config.toml
activation = "swiglu"
normalize_top_k = true
train_tokens = 604600000
dataset = "wikipedia_en"
Below are experts of layer 5 (counted from 0) of a mixture-of-experts language model. Rows are named gate (a neuron's input weights, with its number), up (a neuron's input weights, with its number), down (a neuron's output weights, with its number) and show model dimensions 0-255. Each number is 128 + 24 x the weight over its row's rms, rounded and kept within 0 to 255. Numbers have three digits each.
Before each expert's rows: a language model's description of what the expert responds to; "comes after" lists some tokens at least twice as common just before its tokens as in all text. This comes from a sample of Wikipedia text that the model never trained on. Tokens count by the router's weight.

# expert 24
What it handles: Table row starts, headers
comes after: " |\n", "|", "\n", "|---|---|---|---|\n", "|---|---|---|\n", "===\n\n"
gate6:164125120157083123162114159151132120162123133126106051146101189129162098102139134177131116129138102131135134121142134113152141129095100146121126159153112135127097139148129110101119124157181156175131126131143127162120123110128106155122103141160139113158122130134112124093167130101120116068133140147098134118163062170162129136132106121116130109065119126117172150122122168088147112115110140141138126114129131135171147130121113133112109090140117158088120209118107135133124117137130117128155125119137141127138152138121127105121177171125116128120127163116161181130140123128142136114139063160103130168137134128127110130132126145126130129134062152128110090119129124183157112133134137127136133151140120131085153145104116208105111147070115150105125136125128123090098160178126107
up6:143130138107127104139056123131126151153136092126128114156120159114125153140137105127142128104129129180131166164133131149129128203095111129135182106181134191087121156128096135124087154147145101170128156128137140149171126115118129128126127130114173099117137160152098139134118147120095144148104150138147099131132124134163163130094134127140156106058107132132130120122128159123118124152125116129122097126113120116128144099116192118194141099136128147116181170111143098130127118143151128138129110120131131212135139129123130114059134130106128123142142121161079116071143128110170116152076111127129137130134127114084141105127129151137129131107089129090128158149103127129134121106093136093138117099055165092127129124086154146126127134141128158123109121145123117116085112147133108
down6:117121127113125133145107144127135118126159072179133132128079119129107129161112127103093144143149096095175124093122113109129142116149124134122120102142192070115124158164151115122112122126071137129123135125175137134168161153150104147127133147113126092146142156113151128069182135121132111130107154127161116106185130128167133128111133097153155127115156146114088145122127115131128115126163143142132132138113133125130129140124174105111077161119087114159133101142145127107135125166125179142136146145088142109130093119118094121102179109114140151166129125131103137116147130125138132123105132151168126176149124101123137122174086129147132098150153077169128123104076120158135151118156124146145085155128064116104113165088085141129132100102078132123101136109148129089086121169149162

# expert 5
What it handles: Date prepositions and numerals
comes after: "2", ".", "1", " on", ".\n\n", " in"
gate2:102115221129131101154133133147139154122132092120137158100114115139113109128100081169117127134120128146156160129080114102147146119133126126120125132131132129135118150138061106079089061167146119117127114128129168118132125086170109131123145150118120145155129126133133103107092145118147177117119133150123138127130145133157128160139104091129128115130115117124125127121120135171113173124128134124176117112194140101119153153131135137125135085095184062120080153078144121130106143158130128113122117101126131130114121127153126151128129168118053155106134138118186129162147098091135101181093107162119088170114115145118145148122148169175115092137138160147087131129151114138086127125100128098102063126149133134147129138131132112147104129119124149136119127130106096111149121134121132
up2:162144100141139137094148128116127124129130136136124047145131182136127143123128145086159117122137126124111123155170147131127124114115138130130130126154123118113127132102166141179156162109128146145155122108127093137120153168100126118159113107177117112079124131104131177111180128137122119125134133127121141136140129067122120079117155144129127142117128163140131139133129135075135084135143118134100133125062146137134141064125113123158127153148105186131167098177116134123134121138138123112142240164141123118148135150117140126159128119120178080129117125121086177118124137162093128083106144108135176113149128120129084107130109096133126144113102090098170149128061117121140159131134126118151190140116089127096114101150118141110141146135129110119104144124128134135105132127116130
down2:096112158097126096139097129101128144096111129108127090123184110135128126088092130124128149162114081089097126111146209102136136126137134145087082097135107104135133150135133118130105160119171131174149127133177130131119127197090148136135158130144155161124110109086121096138112130122145112128174152108115135131163126185117128140148127128103169120135117117160147161136096103116127136058125128136132129141129121090139119156128139143188132138062142104131129131168156099134126123116087150171105164127119108117125143130089134128107131107127112105142143116133127142101162152162090106099127137144128127119109116163154167139156112128108119142110161151130150145097146122127124100085128132093129119149114085155151122138060129114119122183100138101151127123130128153069134168116106119

# expert 26
What it handles: Table and list separators
comes after: " |\n", "0", "3", "4", "%", "5"
gate0:211132136184127135133117156121116128146115122096130135109104173125130095092081184168162110158127128075141129132108121143176111127119123100054123071103102180124079131143123116075131141159106150110134138124136156121134146163130138145111101146145131131132140132188134096174137109133140115165146148128145149120128126135129119099154081143125119148133168153115104121127131132129122134081132137102131143108127117138132159112126129131117168129136149140120126120135140090108123141114146128147081111157090166149125100158128083152151137113114142126086147126130102131166131105103133100147090132121144128193117140118093116126149130105127151164149177147142133123112148142161139124123126124183120135135091101151096136129074136105137136100110100205110120123120109086129127150132173132
up0:180124133144103116131151129085120116162118107098117107082148091096100122131117140128129186101130132147146106131131140099135117125116130142118134091136118128108117109198096093073121137129123137125139131202130125140113138134135144149136126130150118127137128096139114119152142118131124158129151114130116124132129088123143156137113128122101142131107167144128119101121151137110081131116124120111149162121105128129120159143167162116132117161150155127180124128132155158122118161146131135255191133136125121137135109106153134111104127128079115126125141074090133122175100201132123114128156127130126122127139132077196116135126136128142127154096125138123114140154121159134127150117091129191156131130123125126143126071131113132128132111089124140155135130081143148130129141117179164
down0:127127125128121158118118134082157125114125102136109069132127137150090142151157156123152131148127143130123125143103126154119145143111137130119105126122110116148108107138188105130114117071136128129173128100094160155070110111115111126129122138127127179134170109121132131129130088151125127161145102101121085145109119108157123135099103137121185133165160180122128175082092120170129080150052138146128126101120157106087152142133109165113137150128079108099138106128167112130097136097128128132138152111088150122134136093170163162133137122099123071080124200120127138130116125100159079133128119135113174090112133089143140160156125143129122150119130129123138130121092125108070094113152136126128131105123132141120116094137120116124171145104141131100140128117148180128127132108069116

# expert 1
What it handles: Table cell numbers
comes after: " |", " ", ";", ":", " /", "–"
gate0:227110118128146132090118156150093105165123220115123135123134135149078124141145118118132120164112146144127134128127122158188095123160154136120128080128129141112181132107117130099172199137136120133132130124125127146139162132124136138149154164135123137113144120152122129128136133157136171132108123095129117089128131160125123117134128129133107126140166128123131117123145125130120124100142128123103148123128131123174135123137129111144139126126182139120109091082103079094106136129131131163166105101159121124133127148144129153145122187126122119125123207123151131133094135101111135112088111116150130115100200139086128159161138149111139144130130125087117116122136127112150155151126099125106131111123144098202167105126109120105166117113178133133124115119116116202163094104123109
up0:140109135127081134130092136129127162128143150056146125117089063190101106127125145085129133150127139100162166152134145120157132129140113114084098092095144130123131157155141119128181165125136123154135137150147127148156153121136145122142135143183122146138142129147112196131132117184130150153136112126128143132128130124113130117094155074081115113132132163131168123126158121170119109081127129126144070123137161128123089134117129095133124119146133143123092122134082145095137115137159134184141148130186110157118111132156128111130146126174128169111108153165131133172110094108106184112122111124125125157126155123110096126121160154103145122094130124129110142107118103073160131151127113117141154134176112090158144133110103146139115129103148131081128069152137089106134157124136120
down0:139125157132146138133169144150129120126132104150085125121165153092132112133088103120117155127091129173118124120149073125128109107180105057155118117116125120104112136152147151116118153097155156125132131098159124176088128127167086149102115064151145138132138127132144130140070116155083142166145129153130121120123131139141148125097118116124123136131128122113126133129154110126135128166105143128111133176083132104205095105126146140130132055134156167154115127166128137140103128114084136125109135124091140145110173160149105119114147139133114102107100148157077109168123121138133126159164131122172113111108140136130088109124064109150087125129147128106140113128101140127131114190112110102141121126129140123081121127121137129087064149143132083124120157153122092111155123157103105

# expert 32
What it handles: Table cell pipes
comes after: "0", ")", " |", "%", "3", "4"
gate1:158187128138118110123143165151191172129149138101134170188141051129096135064129128084114125153127152151107095131168104172127101091094088150161133112068104113126124127121110101132114095115092150133118162140153135132136114114135121145114134161155117093123140093164119088126153108142130081096133102113118122157131126151166150135132103109120111132121130120130144147103156127176104115128094154139134150119121128167124155166134131103126094137093128132106157084129128147151169138132128127132116118100173152123132101120179146136152126148096125146156128130099116150125113145112145117131153126067152149123138142129127151094096141090121120129124124167146128149153146139113132145143157117065156108126148119083128157126135116104144093083167158130111108122143090122093142125123171099
up1:150121110089104123150113149116113124072173135112110123113128133069127157110182130104122157143113087124110152118142085173144076131135120116126106121120121106131120128105151143089129086149113119150113146171140127119127127139142172122119160093135119125085116118119118142112121140080168111088111105124129129139128128102113128112152148119076115071122123114119130129091143151122136126144101115141183131108126143120134138131120115141163120133128117127159139141157165124130138151111123151128222126096137145132133162115156130168137123123167096171126135091122151140110116153123165084133137132152134172136144070128129100113170141168175173094098131134154146122160113116182088087145126160128136133139103129102125124134137113088169077093141137130116111152173127176076124143143104121
down1:145140124137126121120146125134169129146140132142114125147125131135133119112101092201132143161171119142129126132123103126111159115144130127137132131127138117104148129121128139142141130130154128110130064136080165066098128107141163132138114171165128135114114115080152114129155119125089131169123130118090117120118114113127131092176163129130139136137148124102075108090149099158115122116119110189102131175148165174165129128125114149163139130175129128165089122115166111113109124158085130111155112146153124072115126125129133146143125092155169114145093159154118140124120071090118167156186104087135142135114141135125139127140121095137132112159133162096133123126143113117145131132078069159092167139102138120168134138117160143075173113130128106100121162171142120094132168139096094

# expert 40
What it handles: Table cell separators
comes after: " ", ")", "\"", "3", "}", " —"
gate1:125190138136124170136089117138140141122106076115084118091123135101126124166104148120156131128121144124112102132125120160142123115132120198134044124146117146073139137101130087109148132136128139121160123106162135133164099123127169157146116119123141171110112103124124128114102135128106154145150127096104172121086126168131136115106128131110132137111135170138123082127141154135123130126113140126180135116108105108149071135058190142142144109101087158105144125167127092150124124145130124135128135137131122157154133133109124146109164124197127148121138146101116107134099160139077106128091089122127150128133115155130139149151136103169113123107109132072106138108128104121130105112123189091188127127099091163097133121135133133121100130132129127107159141148116106084096156104153106
up1:135123138125132171159111151141128127123097085113091112104113155081128128163122159130154109105122173124125083116097106150122098125133133180134102133146121127080110127083133110121138135125100143116151130153168133130152105134124166147154110106136129161127099110127115127100115133130134134143132142107110166103100132139140136112108125153101128131087141156132135084131156144148121126150128130118167141084107121108146094129069165133110144132116088180122172118159138103170139133177128134128216136139118120128146095138106141133138178133208138136125156124110108121141110157135057119137106062124132133097150084124122123139154124104175131113121126141119128145149102103131147114114130172135185132087074083166090116124133130128104118143146120113103184127123128107108107146105146113
down1:100132129142174155126144127172090160128121127139129163071142123123156170108135125124144115103115174090142092118131129112135156113114126084089158074107151108138175104135160108132159141141130108170145162150138125120138112141182139121111138157198104128153134128081140130106129122143152104123098145113085129085094116108136116155169132162114147171092123145111121087154126144131116153104140119121132172130163097127102111107124119103110110126122135134106134147177145142144145126123125123094128129129167111087095127133129148082151148123137154173131133130149156125128164119089130173192120136144128100148194093110122115113130132160108139153131124158099164149116129103153133134136147118091149161126113145103106075086132167129139113152129145113117167131130126094157095076148115104